Weights of a small mixture-of-experts language model, trained from scratch on English Wikipedia.
Size: width 160, 41.5M parameters.
Experts: 256 experts in each of 10 layers, 8 picks a token.
Below are experts of layer 2 (counted from 0) of a mixture-of-experts language model. Rows are named router (the router's row for the expert), gate (a neuron's input weights, with its number), up (a neuron's input weights, with its number) and show model dimensions 0-159. Each number is 128 + 24 x the weight over its row's rms, rounded and kept within 0 to 255.
After each expert's rows: "mostly gets" lists some tokens that are sent to it at least half of the time. This comes from a sample of Wikipedia text that the model never trained on.

# expert 164
router [151  91 127 138 150  93 140 112 143 158 108 119  91  90 158 105 149 115 110 114 132 111 130 115 112 149 154 128 131 124 125 105 135 135 115 144 141 134 167 114 125 158 100 140 124 172 138 157 125 136 120 148 137 112  91 133  78 133 107 104 151  86  93 142 152 111 161 140 133 144  96 137 190 137 140 144 156 122 138 112 153 162 115 155  86  97  89 179 110 182 166 154 109 127 142  91 121 153 161  87  71 123 160 102 113 124 150 152 121 150  93 131 168  90 121 140 107  90 133 132 118 151 128 118 125 137 172  92 135  81 117  90 151 104 121 163 145 117  98 139 135 127 136 121 139 143 123  93 130 120 129 141 132 161 129 151  83 142 156  96]
gate0 [108 153 131 122 124 115 115 128 158 127 154 147 161 126 120 137 110 118 138 149 100 107 105 152 157  66 112 158 138 114 106 117 153 134 146 130 113 168 134 151 150 119 104 119 144  85 128 120 132  83 104 104 134 113 117 151 183 102 101 131 109 120  88 162 125 112 141  94 170 135 150 154 132  85 121 129 102 148 178 115  90 105 184 126 111 155 147 109 162 111 115  79 141 131 126 162  92 117 125 114 121 128 125  91 126 142  98 148 165 161 139 110 110 151 157 143 106 164 119 147  83 155  84 134 114  88 141 140 122 127 126  89 102 108 120 128 133 159 165 166 100 135 112 142 101 104 130 136 158 130 139 122 106 105 124 121 167 116 164 194]
up0 [115 140 140 144 114 161 124 103 110 123 159 118 131 121 119 160 102 141 134 144  76 151 114 116 117 142 126 112 156  83 135 101 133 125 160 142 107  99 150 160 160 121 158 118  70 125 124  86 162 160 160  84 107 108 124 152  89 157 157  73 148 160 104 137  96 169 109 141 164 104 149 109 170 126 164 156 130 128 122 130 124  89 141 125 134 135 110 127 142  95 140  74 124  88 151 102 141 118 113 165 144  96 105 122 168 125 151  96 123 144 150 161 122 120 118 103 159 138 133 149  90 146 148 132 138  99 123 102 129 143 140 153 118 178 147 129  93 165  94 134 137 122 152 130 112 136 125 138  91 113 158 152 108 147 164 123  98  90  86 117]
mostly gets: " David", " Tom", " John", " Robert", " Michael", " How"

# expert 242
router [135 179 138 111 164 128 131  96 139 133 118 175 141 166 165 154 136 161 120 121 125 126 112 167 167 114 141 102 132 142 108 116 152 118  83 131 114 138 146 128 129 143 120 137 100 140 159 155 151  90 120 124 111 160  87 126  84 112 144 124  92 124 156 150 127  51 130 165 120 120 132 150 187 107 148 138 151  88  90 128 160 114 140  91 132  93 157 166 134 174 153 155 154 109 121 131 119 117  97 137 139 107 137 118 146 136 113 146 116 103  56 145 104 121 122 148  90  83  90 122 151 156 136 131 139 123  98  92 108 110 144 117 127  97 167 107 144 149 157 123 108 147 108 118 150 114 146 115 104 130 147 139  86 143 139 116 122 148 129 106]
gate0 [115 139 150 165 157 108 111 123  94 146 166 158  92  91 135 116 167  90 104 141 117 125 128 139 101 108 128 151 112 148 132 111 119 137 159 135 134 116 144 128  92 171 162 102 182 160 134 127 116 166 125 122 120 159 151 143 123 147 119 123 121 121  72 144 155 108 101 126 159 147  92 132 165  92 112  94 101 125 133 163 127  91 102 111 114 119  90 145 128 159 149  88  94 140 116 130 113 121 116 113 145 151 113 137 141 129 120 149 149 139 132  85 126 140 174  70  95  96 105 132  95 151 177 172 144 122 148 128  98  81 134  95 138 154 166  98 123 106 133 160 128 128 109 144 123 133  72 153 124 113 115 101 115 154  91 146 156 138 123 149]
up0 [125 141 153 117 167 110 121  95 175 131 109 123 109 109 119 157 176  79 137 135 113 196 127 126  84 102 140 109 107  84 146 142 149 147 141 141 151  74 145 110 165 145 178 148 150 141 125 141 122  80 146 120 133 109 109 143 144 127 142 119 105 131 166 191 141 125 127 140 137  93 149 159 136 121  93 117  90 134 126 119 147 101 141 157 139 128  77 161  97 155 112 147 119 127 152 141 137 133  98 101 122  86 102 119 138 129 128 119 121 154 119  95 118  86 111 128  83 114 124 132 148 157 128 143 125 132 157 113 134 130  94 143 141 114  76 107 109 119 150 134 146 126 109 124 118 102 140 148 112  99 118 186  69 130 129 106 123 123 126 177]
mostly gets: "D", "J", "H", "M", "L", "R"

# expert 24
router [148 112 118 137 149  86 126 119 172 163 126 145 144 148 180  98 134 101 112 126 132 121 112 139 107 129 153 124 150 120  90 133 124 127 110 137 136 130 152 129 123 135 115 133 110 160 145 168 118  95 117 134 112 134  79 119 100  93 126 119  98  92 112 174 167  87 156 175 141 147 129 156 176 114 120 120 136 104  98 103 152 154 140 112 123 104 118 175  89 192 157 157 140 127 102 119 133 135 125  98  76 118 145 121 118 100 139 175  98 123 110 130 119  98 102 133  88  63 118 119 128 159 152 119 124 124 124 104 125 142 150  83 138  88 144  87 169 122 154 153 140 136 101 111 145 132 169 106 133 145 153 131 105 170 132  99 130 144 146 114]
gate0 [ 84 141 142 156 139 139 133 114 113 156 129 161 104 162 140  94 141 128 146 144 119  84  87 165 124 140 149 131 174 145 136 101 102 123 132 112  86  76 133 120  99 112  78 103 112 158 128 139  86 147 108  89  96 150 110 166 154 107 138 108 139 134  89  83 129 154 132 117 150 176 137 146 109 100 147 151  99 106 161 138 131 125 159  92  55 137 113 105 161 136 102 149 118 103 127 148 128 127 104 106 134 131 186 149 109 131 122 143 124 138 180 142  95 105 148 171 123 164 142 164 159 139 126 110 128 146 120 107 139 127 156  90 148 110 106  92 142 110 125 116 108 149 119 137 149 133 140  93 122 122 123 113  95 137 140 121 108 128 164 151]
up0 [127 137  93 109  85 111 120 117 140 126 116 122 149 114 100 128 130 164 125  87 110 118 121 109 137 113 111 129  89  98 118 109 149 153 159 129 142 186 135 159 182  91 131 132 150 106 121  94 121 168 185 121 114 127 126 114 113 158 138 157 171 116 147 134 113 102 115 130 112 118 109 148 180 171 149 119 132 124 141 135 130 140 134 161 159 110 163 146 168 107 125  84 139 118 106 127 137  86 141 158 142 144 124 150 115 167 161 128 138 168  95 155 128 128 105  86 139 110  58 123 113 135 141 161 110 128 128 150 134 143 101 185 104 138 134 142 127  96 110 104 115 110 146 149  94 125  80 141 101  85  89 109 138 128  98 154 113 137 161 117]
mostly gets: "He", "Re", " He", "At", "Th", "On"

# expert 200
router [ 96 130 101 147 120 142 122 119 126 101  90  74  95  79 127 119  82  88 101 103 188 118 104 122 135 114 154 141 112 162 129 134  88 121 150 165 174 158 135  94 105 153 164 106 121 155 104 132 145 166 135 140  84 118  88 104 154 147  74 136  96 115 105 136 135 149 126 109 109 137 104 100 141 142 138 115 102  77 139 128 118 135 176 145 116 174  98 123 139 140 118 136 126 149 158 137 123  93 118  87 170  98 108 123 150 117 124 136 148 143 122 132 134 150 147 174 114 121 137 104 155 154 146  92 111 132 132 147  99 140 142 120 129 110 126 166 140 137 119 157 118 153  99 146  71 174 125 148 130 109 132 136 135 161 132 143 128 165 144 127]
gate0 [117 105  96 122  99 131 140 116 151 154 119 109 128 105 137 128 138  81 123 140  82 145 153 164 109 128 140 129 146 168 180 108  82 158 114 125 127 129 189 174 146 116 145 101 141 123 104 157 150 131  94 140 146 150  99 127 118 132 126 138 164 121 125 134 133  94 145 171 132 121 134  96 157  90 114 143 106 157 129 130 104 138 139 152 140 154 154 103  96 127  96 132 174 134 118 129 112 141 109  89  98 108 162 122 112 133 131 121  82 140 167  96 151  83 146 142 126 102 112  90 119 141 121 131 112  96 140 123 116 141  95 157 135 105  88 136 106  99 143  85 182 118 165 143 136 124 140 183 138  90 135  98 173 111 126  90 147 150 163 116]
up0 [115 128 105 112 104 115  95 127 120 106  75 125 160 141 116 139 146 124 120 142 134  98 120 126  93 111 117  92 137 106 120 142 125 147 157 146 125 173 105 130 123 129 112 146 112 157 151 123 118 152 144 104 130  75 143  96 153 143 140 134 107 130 106 193 146 123 149 112 108 149 163 156 125 140 172 133 117 139 152 176 159 120 124 114 137 109 152 115 131 102 138  94  75 131 140  98 124 129 140 141 173 129  77 144 135 138  99 143 106 117  87 151 126  97 114 163 147 119 166 165 183 118 164 137 127 109 134  98 148 170 134 130 117 113  91  93 186 145 153 140 106 138 102  89 133 154 106  79 131 121 113 181 105 160  91 119 104 114 135 109]
mostly gets: " Ke", " Do", " Tre", " does", " Jo", " cre"

# expert 110
router [129 122 152 104  99 121 122 100 117 120 171 103  85 105 154  82 106 144 136  98 152 112 152 122 136  87 138 117  88 121 106 144 132 105 133 123 124 160 116 120 135 144 158 123 142 144 130 158 116 125 114 178 128 161 117  90  33 155 104 154 134 122  99 132 118 141 150 157 100 159 135 126  85 144 149 110 170 103 184 157  90 112 140 140 138 122 121 185 139 140 149  83 105 139 167 133 126 125 151 100  93 136 152 130 104 115 162 136 175 138  82 125 130 141 169 170 137 122 124 134 126 107 101 158 115 118 131 160 160  83 105 128 147 135 142 156 148 127 143 135 113 119 109 128 109 128 108 132 118 138 110 133 181 121 122 123 126  92 122 105]
gate0 [112 121 151 105 181 108 112 175 143 130 112 159 136 143 119 119 115  71  93 127 119 117 139 155 117 123 147 160 140 150 184 121  99 141 110 134 112 103 118 115 121  92 112 144 138 142 118 129  85 170 103 114 173 125 122 135 156 137 132 103 121 147 117 164  91 113 102 157 109 147 124 131 167 171 122  82 123 134 130 134 123 143 166 114 154 122 108 103 128 117 103 130 149  92 125 116 127 113 114 140 141  92 121 153 146 167 121 144 111 108 141  78 110 150 129 120 133  75  82 142 128 109 123  97 151  78 178 145 125 151 186 113 155 140 147 152  95 135 154 133 145 153 143 137 133 124 104  85 137  84 159 132  75 107 130 114 157 112  99 156]
up0 [131 130 117 118 116 160 114 129 126 137 123 154  93 150 115 111 160 124 194 171 117 123 134 128 134 159 133  98 108  84 139 167 114 134  94 143 122 125 126 127 150 142 108 131 129 121 158 119 140 119 149 110 134 111 123 146 116 120 177 125 163 153 111 136 122 140 179 104 141 132 149 110 111 127 118 144  72 133 111 149  90 178 136 164  97 120 110 126 142  70 125 121 115 111 116 153  72 144 125  86 108 128 151 122 128 157 100 131 112  88 132 125 153  82  93 139  85 146 138 127  86 119 151 147 101 187 105 152 156 118 103 180 133 105 149 124 106 161 145 105 137 123  92 103 157 124 162 118 117 134 123  76 144 120 167 117 176 147 139 139]
mostly gets: " &", " Jr", " et", "'s", "’s", ".,"

# expert 201
router [155 153  95 152 129 124 178 112 131 156 140 150 116 135 114 108  99 113 148 131 176  76  99  73 151 137 133 114  99 102 106 139 110 144 119 117  98 128 101 105 123 127 109 135  81 144 163 100 165 148 141 130 128  63 146 125 145 138 163 131 170 105 128 138  87 148 156  94  94 118 100 193 113  92 130 134 167 104 141 108 128 109 100 127 112 159 145 166 122 144 112 118 157 133 124 176 139 133 159 190 130 129 123 145  94 109 151 116 106 138 127 148  91 121 114 129 138 134 172 100 107 103  82 144 161 115 114 150 156 127 173 125 153 143 117 160 101 123 115 116 133 130 116 129 110 114 146  96 106 150 121 141 148 154 124 114 111 150 151 113]
gate0 [147 113 144 153 124 159 153 117 120 146 162 145 124 121 149 140 117 126 103  99 168  93  90 116 115 131 138 121 172 113 155 121 112  74 107 109 162 128 139  81 132 129 167 145  91 123 131 196 165 146 155 151 113 139 156 138 121 123 144 121 129 128 139 121 154 114 133 136  96 117 114  92  83 116 120  87 124 117  97 155 151  85 124  94 105 111 104 134  94 107 145 142 145 124 145 148 117 128 105 101 142 112 115 127 134 101 142 142 103 122  96 121 144 128 148 181 104 105 173  93 144  83 127 154 162 100 141 123 168 115 125 134 148 167 126  75 140 173 115 141 166  98 156 136 131 157 159 159  96 136 143 133 102 124 129 104 146 180 165 120]
up0 [118 139 162 121  94 153 152 100 143 111 153  68 145 134 109 129 124 152 104  91 137 133  81 144 147 122 120 109 117 114 113 147 147  98 112 116 111 117 154  97 130 165 135 125  84 122  88 154 138 111 132 157 117 147 144 115  97 158 108 155 130 143 113 144 172 103 128 115 144 110 102 136 119 111 120 166 162 169 106 147 166 117 162 113 132 168 118 119 130 111 169 171 110 127 123 113  86  84 135 115 108 109 142  94 126 168 130 119 101 161 114 119 114 152 125 139 137 136 139 100 136 149 169 154 169 102 187 112 143 133 127 134 100 139 104 124 121 175 192 136 142  86 101 116 115 191 161 133  91 118 103 123 139 122 158 150 119 116 118 113]
mostly gets: "°N", "°E", " ISBN"

# expert 126
router [117 118 157 102  81 144 173 108 126  99 167 104 130 160 128 128 163 119 125 145 145 120  93  87 132 140 121  91 119 152 129 140  91  99  84 161 146 145 127  99 126 165 110 148 118 187 115  91 118 115  74 134 180 137 125 102 130 111 151 142 159 155 178 123 128 146 143 127 169 121 164 143 111 115 127 141 137 153 126 117 116 138 109 119 137 135 137 133 101 113 137 146 144 125 115 169  96 153 136 124 116 124 118 108 142 138 160 168  96 122 114 149 104 136 123  95 140 121 149  88 104 124 112 126 123 136 148 178  99  99 170 138 143 114  92 103 101 102 102 144  90  90 150  77 129 159 105 122 144  90 129 122 156 163 140  97 179 109 120 127]
gate0 [142 127 136  77 143 131 113 130 124 124 134  93 120 113 117 144 121  87 137 151 129 136 126 124 114 120 145 131 143 105 125 137 104 153 140  66 122 126 141 116 150 125 160 111 103 101 131 128  96 130 142 162 108 140 157 109 122 149 168 149 147 111 164 158 105 118 130 170 142 129 113 154  91 171 101 169 121 133 114 118 106 134 160 207 148 140 124 139 106 157 127 132 154 116 143 144 114 127 158 164 108 135  94 175 101  99 103 113 151 110 106 122 138  98  71 136 152  85 162 100 141 168 119 127  93  96 162 137 180  87 165 145 150 111 138 114 103 162  72 103 109 115 120 123 130 131 154 100  69 137 127 154 123 127 121 108 118 128 108 142]
up0 [143  86 136  99 113 126 126 122  86 131  94 153  97  98 117 104  98 124  94 142 111 122 135 137 103 118 153 126 141 164 155 139 104 148 120 137  89 176 172 118 109 157 153 115 145 161  65 137 157 175 123  92 111 146 120 141 123 163  91 138 103 110 119 115 137 118  94 117 129 143 135 124 162 134 137  95  73 151 139 154  90 154  91 107 132 111 127  88 111 137 115 161 151 131 131 106 131  99 146 122 144 162 117 120 113 167 100 137 128 198  92 114 160 130 173 148 133 121 162 134 110 105 115 113 100 176 126 136 139 124 143 132 120 136 152 122 141 142 147 129 123 161  77 140 156 146 126 138 160  67  94 117 137 135 115 148 101 135 104 128]
mostly gets: " Racing", "tainment", "iting", "ising", "ward", "standing"